From a checkpoint of a small mixture-of-experts model trained on Wikipedia.
Size: width 192, vocabulary 2210, 44.8M parameters.
Experts: 96 experts in each of 12 layers, 96 GELU neurons an expert, 4 picks a token.
Training: 320M tokens, 5208 steps.
Below are experts of layer 3 (counted from 0) of a mixture-of-experts language model. Rows are named router (the router's row for the expert), up (a neuron's input weights, with its number), down (a neuron's output weights, with its number) and show model dimensions 0-191. Each number is 500 + 25 x the weight over its row's rms, rounded and kept within 0 to 999. Numbers have three digits each.
Before each expert's rows: a language model's description of what the expert responds to. This comes from a sample of Wikipedia text that the model never trained on.

# expert 6
Description: Word-internal pieces inside proper names, acronyms and titles, e.g. ont in Contemplations, int in Macintosh, M in UNAM, ot in Motorsports.
router:510495532482510510498488515532487499504510483529546532510506527499534469574509548470484515493512473523523514469536482462527533445482473519519498483427488509528535510478486504489491534497551497514494500472509492468496481452463553511527516493528477545509483472515466488529488481529484497534505504497473502475501521533520521543492478483495495473530525517506491512468491445522512511485511551455508503461467516493493513485471475492469515513512527515504450466467520507532471497471493536510506485496518490498491484498470476482517525547479508495459483458473518490511454516493462516555
up0:473495489491486527556550511485493529509523523517509526489533517481458503507550488497502546545479523475483511502509483487509511518514539468507535507455503525503474512483498462470499497507482509478460510502483489464463543506494499481511506498521504507509526499522504576513531475521524506487518512466531503552463455453487491483491524514483507502508528502510517505540536480512496495535524513461486488559523495484464475463531494527512498477480515595460470505514507540494495536498556512491530506532488476490479486479503483515511480461503493476520492479476464544499518521447465492516
down0:527577557505542466522493541513467451471518500522457492474493484486525552452533498534488477532514458481469493506495507504463507506448467522462494466528502517506480504520488473552529462501542534510476498484505507527514500494510509463543504517477509494503537485496488482464473476518531499480515541493506503461538499484508520522554490505447504537527506486512489544493504522482502510543490496485479500441487506534472522514488510476508526476501487454497495462521524491513500487431472497508486501505524498510513512506495495516481467543487504488455497499476492517479552502508520520498
up1:492500511495500478519524516482548449476491497524538473476511486495472498493476474525489542469531466507511479488522551486522505539495483522495487475518512482529512524552474543466496452471498515491498499485520496502489525495481492487526513471528526475474527483488512529462506526485493506467497563521471450483572488441535458478530490451520496557506484510506509473515474525483496561471478489530466490519483482548505491469510507544480521536485478507474504495535496522494521499511478491530510479522488472491507563552518518492446503509472488485502522517504485503520527490495512498467
down1:532525524512501539477493503481482516497487566484455465528525518486522496481506522461465486523530460529492552490535504523475524495503513520522490492505452479518538520492557497487518510488499500520518487490508517492533510487535507554487530476518497520536480524480513490514493510477485502470505448495525455438481495517509560476475502545468494515526496466514512456472499463470505527529480522520500490467525466453472522533436496482490506483517478488480507475480521492451513522528501506509539444485525492469516504497518472496527482488480550507528494495542485475479455528509503502495
up2:509501496511458435503491558512523490550523493484501493477527518480536449494505507505479533483553482471453547502557469498495499459526473519488461457493536496595472498492511479523492475497472514518491513491497511490441542517496502535469464494471525479485487477506532485486517501441535496492464490525484524512491495500513497521507497495459515521465503502483486519511482449532529476451436464478482483506475538543534505527505509462527532543504485502511493478506511544499516502481507520498474530503511510518491492535491505497507534524505480511514520479505499510497504527492491509500
down2:530531552518503517483463495553525502504486545570510502500500472519522498476429530479528516486473534537503486485520515516528500517528495483476516517494477518502508443513491507512498491513535466519487546502485474503506506507461508515529526476472480524490496493480496498519515481534482499482501485513498486513532469462484506528497492509438537509514526492488499487524464474478464518483525517488494480523464516462510511504488474481509509497542461480490465492498447489594471483553500507516476540456515505545448491518509501466503489488519461503526517472484519496532480461511514473472
up3:477577504500519508454468544556489513514483470487536530486471495479528463520494510503518522449470439480435493530494524509499517523503535488499501508460473455505493511470491507496531496474500499518511484507514491486470463492486514484526522537466494484513479487519472486494453464489528484473495498477499447516544501478538469496533512490527529528490462487507511545495541484499489476494524515494502493525509457547501542531504519510476512527505511506467464545515493502502507501458506516528447501503500535412480525510510516492504529502474496526514520508506496471468499501465474519506
down3:485457458487453473484476500467500483504518505553477490472531497470475448510527484472483476494510470500522531499529492453506492508503484476546524457488489489501499522515516483508497491479508478503476487538542481519491525507440497542523501528489550522461519506496545514537529545512521509486526501518512478502473508531505493508463463476526494476499519452529459494470503520492515530501479516491531512512533497471503486493499517508539473480522463515516498502484489473499502444500458492467493489490549474557513484528495494523479482490509467490511547512486524464474568528536475552541
up4:485488473455521482497504526492546477508531506492489504503493487497501481499502468546506546477534504503495495467543502535502450518523485528481501491479515524522471480495513497498480456506547540448484509547501499460479527523521498508485485483511499490523481519507519507465536494475529538475486532471501482528495497492505484495531488503481491485483504508499500516530467493485537497523424477495500520496529543503537533520536500494531445531480451514517560469512465495457476520508481478523489527505462478495548519484526497515505532474501516488540562511533474470433545512475527482500
down4:478471497462527510499510489503468532532530518519524532487495469478483468541478529500515472489465525472518482492504503474524541460500529510565518481467481563497495525473506494515522548493508500501496498491491518507532505478465485503515503498482516543496507553495510567478551500493474510534510500528517484501503497496517520495506470493507476483518519481485515509491494501485557505480501517473480517479497504464450541507544486496492499506469473479521480477485556472471518501496445478534497476496552505492522485569491485523464522473468505471505509477465503497463427475485494453534
up5:495484500470545501502518492469514457542505475508500479516500469504497480528516478504475543496518495542506470521462518487519516502535479532515494498455520532511522476510465511528516493502482524481542526488520504456519519497496517502526514540514528532484496485471493478458474488532470503506502564464489515467476481430623495504544457479474513513490498508515527488488483518499492482511518475506509532516484470501508534532530468476531507517462499490506467508525462471509489523506491477481488486505515489494528533490536556506459486493498490483534548516461481522467485503477517498502
down5:505496497479469536507471479435478500506478526464489481544499505489516503508502499476494503497549506537514541527515508517494484503494545538518496500506474476518514550469525477474481518513479490507517452555458509525482506509570509503535482489498511531526500546515493516484530482468509529479503485465496458452462468512521497465487495572488478503496524491513490486502502466439500508506451538508522473505564476481503495538485520480500489469512524503506507463532508458472496502518526503481504463533507482450534499463484490508515521496510476477514456501528465517458493503512460521514
up6:501501486471521497512508521470561498514534507499480492535488467470511467507504462530514524449486516464492513478516480516503463509499508492477491487480488493527488513503520532462473444527514529484479534528494513433482510498540476499461507491511507470529525496541513500454512488511522513496522542496521459511525502474495516478520484499484512499478521525495498542510462479486522508523445507523502507490515544528523545503558487539508411489487451513513519512532475520469492525473480495499480541540453475491511517519551480524494506477506523491545519495511485468447517517495518466508
down6:491461506481521524489515509502459518535499477472563529509483494500476480544504498504467457449453530458530454493503493492526525498481495518516513540489456514523475530496495537520501557505495514494483491488510520483531490505476508486540482461473494566488494521509527579506560478482498488533478496527523512531509521493491499518496502485476471499521484520500536475508505486493514505484482504498470519492532502508483540489529496481478471499495484532511443504476515489463489484480428475507541497509519485499545508522508505538449537508460526492487489517484510475459454480495515459525
up7:491481466463516515479489497480537486518517477525472469545499484513488498515486470523502479508504523461482505480463519535485483480525507494500503480520493509542460511496519508483533484497531500473496503509457517431509506506498508511468528503529533493491506567511547492443517483493532531497511516561523487515501493464530488460533491503478485517474527509529502557541514515434522511495473481516498515505513526501528528484514467526493465520475491498500497497547513493450459505458468492517483526557476460501525507519514494521493490462523500465485512529535470498458555511454526466491
down7:536504505481509492476501515510533481514514509522517555528451468457516459546483496486497517475514524511497489492505522466522483463474522494519558523507465535519471526459517480506507513551549477498512506501493502485491517453476527514553504513508496525479467528512481519467567466539505491520468494506518501496494503497447505472461495467461445462497537490485487483514448499473501514518530517482498529518482520516506542512481506483424488504459505556483479523481514493500501495504446525498508529518526463528515469496494477505508483496481517497482521489515467487476488484523526479547
up8:449531482464491483488515531481524517507530508484496500515462501504466489488488467536530516502513531453471491492488470556473487502515523505474457491487500511528444476471478470534472444538501511489506483528515523518517498519524475461438507468503510456540525511519551533493530482479550522450460512497508498523508482488508470478520480496532518542465517509506494541512522486482512494511501464524467471522518489539527532532498524516485495448464477522477516510536494474451501522471513493518508518547505498445481509490516509519475516495493523506543512521512480457482505500478513516466
down8:536519518480498504485518491522525495489511523499479493472542482478496463554506498480485492492429516501478530491501504460495536535482502509526513521498502473486522490498524487489518519447483446506508523513459486515495492490526554470517496500550469500544457520491466530517504493511444492523455464560517535513528508523491497522509476488509502516494489459490502503427516508503496509565465540497531515488511505472473472555454487487490486488530505524525525545510466441487525491488514502491484435483520501496503476510509525493512535483497500499505511483501499453475515494452474514519
up9:511491469509491482532549471498503494522527493473535515547494523507489508499455527548529481483510491496482457519493529493528527532487540485509496484506495492462484493459469473491484496485493486522508468544525539500522478516485520496508470534457459493524527460488499519471515541518541556435509508513488482466529480503485490481512460486497510514524507520485513480585517523527537465536511496497465503453475480535475483492503532478522535480480522467477495566512469466479512507482497495498527486512480536518517536514478494470525496527448520520482486508503464516491492476471467510484
down9:493536530491476490458505526496507535448475473508505483426539491489489478522492521466492501461478488432513527515515487502427506514477495539491523452493507498538527489479477508506513500512520544467527514495489529522505514416438478532507532487522512531486515500520489505527540498532496492466504546510546483495499470514490510502494480503480500529487506512508517506461465503516477488508455521518512526509501489480507506476488467531491540500495476516460515486476475519542480528518480527540503528513509460506521532474478497502462486450464492518495519526542508509501499556494518491513
up10:501482504474478467503534525485502522523592532479489459508462501531502498501467487494499509461522514508491501456472482565496502496558495469497481544502551518508453491517505474511497500515547531492499503531467485469497527499498461500495502528542487487507477500460510490521548454490506545480500520483498509501488487513499506476511491447521524485475515509532462512516491476490551441511503500543487496504518515507487492468495543495490479454504479502440508533515507530444492517504474482508536503519499477534475526455533468498525500472466514466497502506521487515508523479481489489446
down10:516528504543537487477534530488452534506521540448506480488504467487469494485523514521444473483492502522473506480512493511459516526482480521504475517495502506501522506480509524495520548456546481495555505512477498500490519466525526460530485474511462459509471530495480513560525497535450495478498466457500517494503547517489460539536486493527474491480495508503483454481507531485505482487505528532483462471516551507464496483488481507446523473492498482509522504460501470503475465531490519530543485494524507554523512473497534474497521468493510515513485514484540521509471545492463500514
up11:482528494453509509447482505493507518559521482474481470496482523539494477497452495513479528476499528488477513456511470527493496506523479528466447460488483505519490512498503536521486496492532514473494495515464490479500525563511514510460521471520499475532487494538514504503509532474523526491512519480509500502523514502512479485515456507479517499450540511509459502554476451495587500471470498522497497516534515535520506460509497510506485536499457496497523512520456536452480527494455515477498516526499464521539497482546504545542515484515504499521533529490445491472506499503502499468
down11:481482494497499546497547526520488485476511512511481551451507473509490470543524512563494484509467526474514502479463500461508531473484503522520502468479425492499464518515496525543499533482525496548475459477502486484496503492492520488555495475465483501500499548503497530484498488501487488500506477523517494525516510472462526493534494490497475477502496483531526490478529505524478492511481542450519523506496521473494511513537483497485502540469503501523463537513518453498489494518429474492493493482487518548525525554490503521515502477516517488508527465526503493419489447490488489546
up12:495524497511458510510545467506536484497505464465476543483452509530498468488541516481517484493490512474505443517461520500492500452506485498477515513533505441512499511422537522536492474500513478511483470517509514533479493446494500513469458485482511511495490527480554464513506509517528525493501506492476489512510466489486500510507466500479523501495535481494467497511520485510533486469511474476503498475495450489503524526498515509540496538492493504469477499501530441507472517481442466528531562499455485516484523528503506529505527550492504476545495459547531500501507503484476498449
down12:492521522501505529533506556556482499507495543536532510462504516518467436505530519504496499478445508494516486473574543527501478535491498514503463521514490492485505500519473516506511545513471505507506467497497522507506528508457530467487493534447473491486501528519492502504506494473468487531491464537505537537519506525443522531522470515509487494485491471483470524458522492503486486493482518483497508487492515505525465452491455502467538510482456509529497494482476480517495445481484488514463476492511492528502539516526483499486469467516507473519523492480579456464519480490509516528
up13:471481496478482475535489562500499495514486465550496472499502466474535474501489502500509517488504529493434513458506527530524505484515474479442491474486531531521479506543480498486519461504511492510500507510492501528457502531481532524444445503499499487496468514518528532446543492448546504484481473510502535525547535517494474506525483482529563541504517522518484520494524482482525518465464498501472502509480502521540495493532472500522486522463475491492512511514474480486501521481478523536476518525505510516490506536505540510469511475539431511504512482492498496497531495509519440466
down13:528539569522518489473553496514502517470501563540486512490521467502474519541520518507477519480481527467510497482514502486555490477452531509521486521497483544473480475514458482507508519454523489525504467436506463481532447505455500488528515508446479501490490490471489536515467517543509464539496473491505511501523526466494525497533470482510499509532523463517517487450495527503541478494527541483476507491447502488486530527529485539498511490530479502503466505512503506545487478496478502483534491459496514537466448506502463506531503490488506470504509502493487488500495468517508499526
up14:530529481498491496486454491492508513539499493518451518506463519501519512483459542535505507478533531503535463515530489510520511496496504506492499498519535471493530506523453516512477466482539497476525487525484509455519459486498523479462480499502501542501428494472475479450484532501492505524570514506502518493486553505482483455548473485501502497505507495476485531487440550542467506488498492467499515485491566510504487484493527505474487517517450445523535478492537488500496447509510529511487472480521536496473454476517493472508505526499503506518491496527459531508526500505498453508
down14:494477500495485495517526498528530499461494505485511488496500483476475487521433498479495521509488482491504546532492506475492539504556512520466503508426489498457498525475488506457527516499481461458526477499529466494525507484467531511522549510492530523487520492540475523500500516485504511489492474504464492478523486519489495506468502500539495488511470498494494490480466468527507531481511556500485538521490532514478503492537449513486465459487517533491560528512510538504501503542463512512535498532477459498460528476494532502481540458503532511535504438494516446541489476464517508460
up15:496532499460513481485453533463524488517533499508483492500507508510494504504501493511529523470505506504464481461525489532497447502536505491497501470531499512500482467525515514511496481507502534487507533536474513419505520516527486515460493481546494487529519504538492473440483487460529558482519493485493453492504488469517484459530491503487540493456511504497507554518464490501538474510455486517506491497517504527528586525545487523492463501502445487493503527543481492460487511480507470508496527532480527501534530489501507524515529469502496503541527497532488482441509507468490483480
down15:488480532492516572487524494494446536519529472502501571503500465463501478530495561501517487500488530478523477520504483490527498479482495518519508482511474532516470512477508506483536568499494503485474507514484472473530496499511521467523489519432491520488518535517503535444523463513505509567499511510501486513510502503498507479484494539492488496545506485504546505478472484483549519486521502489447496503528480504473517492522480474461495479517477509519461484499509470480509488453474488518484477515512505512516514538469499534490552512455486497505482476497477500453448491437509474523
up16:490501499508477486525467509499487502510544471549469513489497513498500495438469501519527505462544505466486511494530503512493510485523495501506477533528514527458477498510474490499524471480479536516541509489511552528500525505490496515455516484562533491514472497490531539504462510444507531509439477519475506509480499504502494486496517456516556494478473496467527523539499472532487447469501479492504450423499473515535520478501499493477502490513498527501524463550522505478540535498491517535482532506541505462508503514525489490442496487476444485515508498504508502527502505555502525514
down16:498506498526485509483505489525481538495524553515534532531534449487474482501481495510494530520525514516520492440492474501520520488472491494535492500489467491499502522518492486535483504471496432505488501508498485533491529486474572497513561488452470488476492475487466503522522535530520481474527461471533496504528490489504471508536509477477520494468494488492482439497519482501510493485499546514527465522483514518447530562481508522487496489521471466508454498485500510528463482534494509471483495517534529540538452511534482443516477467504510541493503474477505506497469505546528501490
up17:463540449509456498543500511469551494513507538495495491524511474473465485501515522510478476502515513416464536488570482470456498506510518510498534518458507473500541528473523487474489509515570511538444537526482552495486493502503448490481540498507514476488484510490480518480460505541491529505509485494494472520542501498495523482517507500500479500519536500522491551531502506505496525492489530505517500481535505492466491507494448516516444490465500512510498476465531489480495471494482498513499495519504527499528473480498525510504509531477533449510493499529499494482469457553479524499
down17:520508501513511488536494517494540534474491493535484496447451459498496526483500501489500470537482499526449528519462509540446500496507480548541495453489513492511516513509476512486532520491475502514553538499519467509481529515477490497485498538511496501522514478481459466509472514484475507493511538505488478480510535478506502493491509489532538524493500511523469519456518470522457512516552502520493451492488539538492455500481492545480552493476517525507494478502503494563509500496494540507455491528528517488505513537487513455469451449519479478470501472491511531569496501508490477471
up18:506461485498500546461494545520476498514516545528480454485482493479509476509512480530515507500469495478473553486525498498514482498513505501520456516470561518483461514499554494442514495481523509474534547503471556510509544495499501526480494478516527479532489507534501447485547517515537491479549471493483443568490500451495492497512518519529489513449493470500474479471449506490497511516488496467436501567506497493499508496517526523494490512484471516508510517502475494467507498527450538487507504480525480497485488506497457503527553498477508486494493476506488508509493495497475488527
down18:467506488516522445521488511507526507483496514523489511494496448443542489447459498480494524515502485500498510459498503520459499535505457491498481481468500510504524527532500482526521521490486474475519547480526465518505531488479511499487512514532490491506490443473474481537458518450531538519485520562517487439518512515518486486467487506507513491505487524482479513491553508479516506517498507518514516434479508537526497549480467497454533494518525503495521462496455526527501462503525484516470470572537504482500479527509495503509440488488515548477482528510516499525511491513515511484
up19:507501450497480441477503496497542454514470482453485513510530509523513494490530521520491455499462479528484466502523585547509486497495494540505505478548471482491491472464454525523500466505521495469497489525537501576491528489515514485492473469482487526534460555543507488528454476500506502465503529496507538494479527481503495459506501507520474478531504503508502552534536490480523518511475484494511520501488488473487531497522522503478502471499511495509480521475507498495507494431523506468556509516508515511486491527516499482478493550489507457521546507513496512509530531494486536493
down19:464493477527514491489541496523558537478488504505472503457524496494441478480487490472483517535467527475502536523519531453505501523460478524476459527485513487491482525519479530541491548480458494540502485486491539486520501519449508508533512502474471521511489528549473535518540506515494501463500504481508523506501522511479443520522501482484546556465490487498487504436533502469511513496515535463500537494481506506476481485474472476491470502505497559495506547502482458492462477494492500506497486479530493517510504515486506483477525457499508463456518539501541489511545509509462511518
up20:487483468499520506578535553475485500526504501525524525543500491487449501485485505469508496516565504500480504493545482527481478513502499511496488502518515498500513488512456480481510500493536481528471500500494498463491459513525440468494490455506458505519478529455438492499528509525517535520515553530523511461530528480473487458483465490480508519504511536513491523504495516446553540536517466474503501465517502482509508482472481536468507463501497520464490529498510487503483510502496490523527481549513520544524520447506491480510547509498500501500492501526466493463514486449488468499
down20:477528492493516494494528534561499494477473503524519446468544500526500501496532497516451478443470495475487534536487452478445515494498471519490532512488466474518485494510518530501496493502484519497512493474496493492506468495437472500495532525508523520523492490551509505534515443548436512497516511528497472544487521513488526532511478473535492535491489491505517455521533577508460504525463497531490482499514501499457501481522474532484518494501499483451516494513493490511505498506506502544531564471498493479497494511468499486477454489495555462480519518501485507478490513523516514506
up21:469491478477496498499498522464532511517513508503457491517492470493493509484525479524519563469507517490506525496522488524481463499532508497506463488502501516517488498496493474447467461530518533488493517536490506438470518514501493492453500468507506509522517513530518512443530501479520540489516482500516484535507482473516473465529475497500517517425512517470517528498450484494514483495454495511469549508493501515540551511529493521522456487485440494513535459525468511463479523480467517512495527516488500516569481489521509546527496457504493496531550500524484478451538519502499464496
down21:504460521471514551481513494466454495521524511510532532519503499510486490533520490476471474495498515457545483538514488490530515466480514523534513525463484560494475521491508496515520521480504500493487482527495503481513476472498486466517516484477499541501514558511511556452541492518514513519490500525525488525497501492488529494522516519496471506492523489502516487491474509509543483480498513478491525516552486473458526514527467512488503502492489491510458531470537439459499501448425484517503468504556502483530526524501468531453537474483486496482503472514508499444453488460458487513
up22:530449517494483493499491507488498524505526459478486504529509485508533524524482454545497526498480519482524514499447488541482520459507520503507524489447527505510489493500483484467497460517516514447519492523534436458490576484516544479501493511505495534538520527538512488501496479538533502479520527473506471546492496480523497503510471502472488512471542503524512483471483438480523460512485516514505478558520480486516498492537532495519488506460480547486479533501547497490432499466534505499521538525518465487494510471497485476468487516519485456497514476479482486504506492487507539504
down22:537511532460506463511517519500515474450519488452446526485501519477519502482538479516502520517560512493473496519472513514486451518493487488459508484540508493490488511528479471519501497471515516512477472489474475477504483530500508436532467530471523510510514512526455506520514505500516515512509524495511530517541483475485485509540475514471533549489501488516472504541490491470527509483445524474492506474499509553510493523472494410484536480523522479523492486495521471485525492460527477472494481535501487513530505483449514504501512553468489540479482482472479511470552520503504537494
up23:468490492515501467480527499482516477516482450512461487514529481498505488506542481500529481524502512474530507479527484494483531536527444501500464463513475439532472489464500505522486477536488507516490454494488501499490553506503517510453534485508495452519500516529492505496526471500532512459482516476470479527496494552501531474480467545562499513493478505520511506485511516523495486508439506490496460462467506511482503578522493479499484500499508506525517461523459512478521523463471493551463572537497501523507474509504496495530479487540478524516561485505499514491522523507514514504
down23:492521518506509515457494521557529506519485535499497504512546494492483499504524533482492496492471513523491487469515493499489490520477508528493463543499533490523521504514497500486513507535509500506495498465481550543488466492488494463565524512490447454553499480493476518530517452526448498472464492524517518515492467480500480512493481486490524538497520471490492528436506487458529510513508542466515512485465534485507497541457493475491515460535497504585493449527498466495464498474516492491457441501548511506506504464536517507522489502483504462472506509476490494498473518478522519524
up24:473471509514504528507464514505497546544516491536487515568516475486509495511481527500469502502535504522499518450519532485500564506526502504479474501444493512536510492524496502487505516476473508466489489510491480435499534487485520492489513553532446490508521507496533508425493522542518551515495509476473524450485477499499466501490494500478441505470522544525520519499459508507496511457486519508484514490529459506490492512514507476486516471518487524547524476487536519478530481462534494581478464518483519473524514516526498526492503497486494488486491477514509522462461492473496487487
down24:507535503500480526495506482525499486429520500507487479475510527511514503505485533486466484523493484524479516507471453530523525461538510543495529471474457443534521551514504528495501475499466496511516473493506483482492462507496495476536512492519504511531513487485444466526518497486512464501551516480491469453581499480530511478533494502527548514526491461500502480478488454521488512527523532527490486463482467497480525488530491512476496467491475508466527495469509493520485516485482567508499514502491483476460500521482495524513466513516525497539518488480470475559489554497521542496
up25:506540462470476506535508574521490533513521437532470530512523523488547496485512535499519562464518505501472501463526501532508480450489472526512448506461480506522513482533482424475491464473548456465518484496514508498463501509488475537507514493509511508530519471506490495515510490495542506524485499506480504482532498435498516467527482508490505509461484509469494510499506502470497478500466475497482481461461489575546517522483523530522500549500492513502541497496528501508485502518503517498538480500497519511463496519498537510482501476480503477508481441525492493507516508504507507476
down25:516479515506506515451492476540499522516479507514492465501492495484484499478484520496498529499496524503524504499508550510535529472515505499518497487501467492480532477532478497472487526537476488504501509493478463517524530464445523529529475490488473531494471460477514500522500538494483522516505501466491503494525517446456491500532473513511516512480517506486478495505493535535523500462543547509493542504529506490511498503463507466476500504490464501460493525453491547566463437544495512505461482517439461537488458512498507523547440494522476525534514487477504484520501458563478494494
up26:482520479456518501463470492471542462520543503499471486525468480529502478492515485494510512464505529496514501499507506557513466505520492499485454470501488518529492509523491489486495470523514538461494517561487507440489498496514521510479490482516502504492501541518529526459515481469494548497481536506511530468496496482521492482508470487498512495443492496474542512528465504492491509485473483541493512472506536526537550497515498508522441509504450496494518486558487488461477529487464504515502549507465486494507531504522504558482511439523494507522511514536470507458548524491538450473
down26:465469501485486486454503490456513492533524514500523513539516483461520467544507510498509497476506504497497472506515514510531466473475514466506562509471476541551476501520499481526486520493498516472492498492505499470506490491483489524531545536494526522524511505502500539469528496486505496502501551540509472480485495499497520468444466491488499520497515488549545519476492505472533512496507502494481515483527509533496544536515445512460495519494443492483475467480520493469501469469467494513480511524557514449523504530460461527475526509512496505479549486531485539420508512507516455517
up27:448464556540493498531502462459536500493512458482541494474488513519465495482491489479550528499548505453480460510497512494523475469542516492521502483456521499487493426521481505477513502511497508521470513525510543530513504485530510507467521474511483499506540513515539469501509488492495488500472556497512486478493442518498498482479484512525504506509513483507518533507492473549536522466540486516516476497483464489484486500476505507548486496492496539478514507513481466501512554461483527519489522515467518508505537497466484464482517484464563498511489469563486460508512480503525459512
down27:533507517526493470502506516519508479479517512566482515469507485496532479499475491527453443478462478506490460496473500462463554488457482530491526536518487495508514480492508484534547552503534517525529486472515502475483520480498515503506485543499479472479483522476470490480493486524487459511492496523524518527557508493498538548501504455480513504507528499485502535502454487479455501524488519501539486529474477519535481530489485527428548490544481481551492506459467457492522509540482501519492504490531506508454481504516493491492527521484510492475490522515503521458493465474519511539
up28:528515455478464468515516510523458482495499522527457486531519510500495518497516501483479482533474494481484572487476525480480511520479466513491481480483491538524528479505530479545511498500545488523497525528470517497463487501512490518505475496488481419483461482518495473504491518503552532486535489485493451530507508531509519496508540534548532482492548506490464511497553502454502508546500526495502502471494520489472541507476460499511481514508522463461487505487484488494488486533462449500479483489500565547512454436492502499526497542517499512480527491513490522468512481496484500481
down28:466463506508482464499511487489531522514487480504555478460491519496448501543531502519521504446534525502516512471485500503464459540498479497508487533470535498511462475508512497459489490509465537516488511511518516527486522504462502487477509546535492525546522516551515511538490489460483498482480526490483504523532525505544445460501484503526506512449502482509472546470485516493465509504476487507508524467467534535519494489495500537535506532486494514487575442498478486499499500492515524489481529506534459480483494491499507479470450481509496450500476516498484551494526503514472499452
up29:496444480510465496511467463470514492542505507526459510489461504538510522499527517476474487513528535502521500469482539499492519472539485478480494501485480564503515489503513520543532495491518500516495503487457493527510480483491533505515466487513501505519443480469512534467493451514518478507501473543502541475486499535499476512501470499538471504510491525511533498511492508550478507450517501520544479482511501532468508458555457483491508517481501525520535502525492496481514485565500509479528509493528502544579513516531522529497512520545464487505546499487449497488532504513472511462
down29:522515545525524519497495535501483529479464507517500531531468486499511501519487505504514469507477479470492456502516501482546510504474507538505465550445482523496468514483518522461477515489446478489453494466491518497520487505515486487495498504494514511492534488487469508508500507465482502525537532429490450508513508471522483497498537495464477483524515500535488497472521466556534504523515538525515537508474471511521505536538505547488498476512465528508454513515518515529509503501510512489495446480521513499504557487497540474493522472483490498463475524502503474521416455465546479505
up30:441500509512543501511520538496501459504448449535544489522515501491517450474444485505494497493541441517447456501512508480507529485516513554503481495478460481510479528552454527463524499484524489508520472484517509534513479505515492490478536472497533532520494480563447537529472512488489512497522522495534503503520475516491494498465495499475525510508525493506498550516496516499550542487467503479458474505509488553508469450484503514487512490506480493463505499501511475512513535441501490520502508521509496482561525534491501501463501478466525515498509484487485507503526518499510507486
down30:476488510503511485505539471503495506514491509509524506546550494484497499510474527500462476485508478514522502533526482501504510436520534495449509490505498486507505540516500523488531522528529504516516422498541509491512505470472460498505507515471518497470495492491528521496513516535509496451519453502530479494456524568487563463476512514487540520517504502500535485515484516461511507467528475492499486523509483416496494488432491479497494489496502489453483500448508484537518500510456509522517518468503495476503494465509436461510507520526541540491498484538523494476501509535492474517
up31:450490483528496519491538532459474468457517469454534531565519500536496483504483502474488558513474510508490486493507484502504487536501537539451462487492507473520499527518483504516495502501496498521478481507502489503488468510538463456489488495515520487490467503510496497523505505486511537483494528507483561481517489517507509458495506539529501495479494488539493485494503500476504508507484471488463533444556453477512471487491543503533491510495526526500523517477583475446467548511489524538507467481479515486514545486517525547502488520479539495508505491482455500491501535545487479481
down31:531473530512509521492490493534500484481478484509543501489485502474514480537513512490493486469477492490495477520491505465480534464526491535492558490503489451500508519513510493498559504512520509516530468474512498512519517507437522419530467507513460503507418497521468475523525507521485477504498529539514518561468492515470476520495470483514478511509501497479519503475520497460451518503509541480508485487503502521524493440451486497473516527555491510479473516447524488513510532503531523509540445466508489497512558492481471486500520551523498501488526513509500482487482498476519490523
up32:470507456484502479486476510493551457505541478516483496530507472513476529506511473533522497505491508452478464476486520507502456511534477503491486463509493527530464480515474514524525436500530541472510523526492497438490525509508498506478489503514507477522511508525534491465489497494534539486510517478486488535513491495531491453529499493497525487441531527478495516524492474448516511504466496529512527492522524506523550490529481497532464507458472496529513487523464484445492536492490472545487539530482497489519528466521510518499508473534500482529526535534474490447550499487527461464
down32:511476475492518550509507535512490508504529500531500542547514473449489455517481534514499499505493546473489471504525498491510545444519531506533556477484444533516491516477500504520510513507527452481486502498505491501526496498459504505500517484474520504457505537491492539465503463525526506538491528523518467514486501474491559475495511527476489488562496531493513518509474475521522514469524502506471501501528498465472524490518478510450501526473489528522438502476560491498509490468475499546492494496523497503516495520477472542483499476476481510506516487512510477466437466449512468533
up33:524521471497477469478443464521512556511522538512492510499507534489483523487458551507521466472529504493513487499471504520508531456535520500475504489526499501528494447536450493497483484502503482508467552509483522477509464514513516520518477547476459483543545493460500538432475473534506499504495535542520497456521498480495494455518501480454490525468517530517500533521528504502556504501504466500485442474493529542505520491515470506516504529483494479461512490528527461514508508475491506522471511511504517488513483534493491495483513503481489522461467469522486520495500503434476509512
down33:513515504531500470473485501507493479491474523517508507452502466500483508533492460500490468491486519464490547486488465493507541507518507541526474515493497514488492492513520499477523516449482512490489486505485495485471523486477478489466582510541509526501502494536517527560545513558429497464504498525506474507546513462493488512485500498466462514495490504506470535466508549548476522504453493492487498487488512477495487497520518525505530513502507468488519551470500483481513484579427505527521515514482496476481527485508517494475505486506509534518539505492541483448458516490471514480
up34:496506468507522491528497510492493497480554472533534499504472474479472456513455500491519498475505473481466470447515492518544502527491457493532464480505517507500491491508497508495491504461565483468530557499542508449528513487491475528488546475502515519489520514521455504517531554495532529524526524493492450460541481480484465475535530499521488537515502467529477495538515529494553547519445492493467494507497470505507494483526504555470495469496490507515483507527487534499482523476505479509523479502524476480524492519512509486564536491476478516499489512504521518521500465507491503455
down34:509543523488475490460506489472519570497516527524486445509511531506476490476507473453462469507535480507513528508484498527461537477515486466510501502510503491518555502493510518489486507491476482517518483551510481463489493464492525506483524494520532502519466493489505495558517482486488511494530462481487514460490483525531531552529482487496546507482489474487508451525500433498503490511514498508500503470520523490472472515472496493490525511522503490467527467486487516480584484516503548499508501540509492479544464500496479477482470479483521554489475490508474477553501547544488490458
up35:459478486515494490471503523495495466484508465488510449489468492496453491526512477465504528517514497518483516518500514516484531477512546459472471490535521529479534483515480513552502466506493483544531514511500537469474464492474476468509483493530522519426449483465447490494547534454487532505547490525485515520497493521515497498521473515508533537528494480477540501451471493526480518502511514534518516519492512484486525562524454515521503515477509502509482524534452573525533508494481503486491516513497475504468472465515480523502540512475486497485503518482547505513524494511505474496
down35:472518485514500508514506467488498532513516496507526510532484467482522500512489531498515459471483467461475485492519512485516473543479521507533490502461469510529495512495538508513499563495487528513514468516510516521486529502543517550516487478489493472434459513511511539525505481468477491505544478499500532500457483499493518515489503507487417456464516483482468497506529500530504468536508505487549495476505536526506455472535553489464474521470473481548496489498515491478547458498491490457530512494531537490529537509471553497515509469490524523469521512485511488478460519487493470467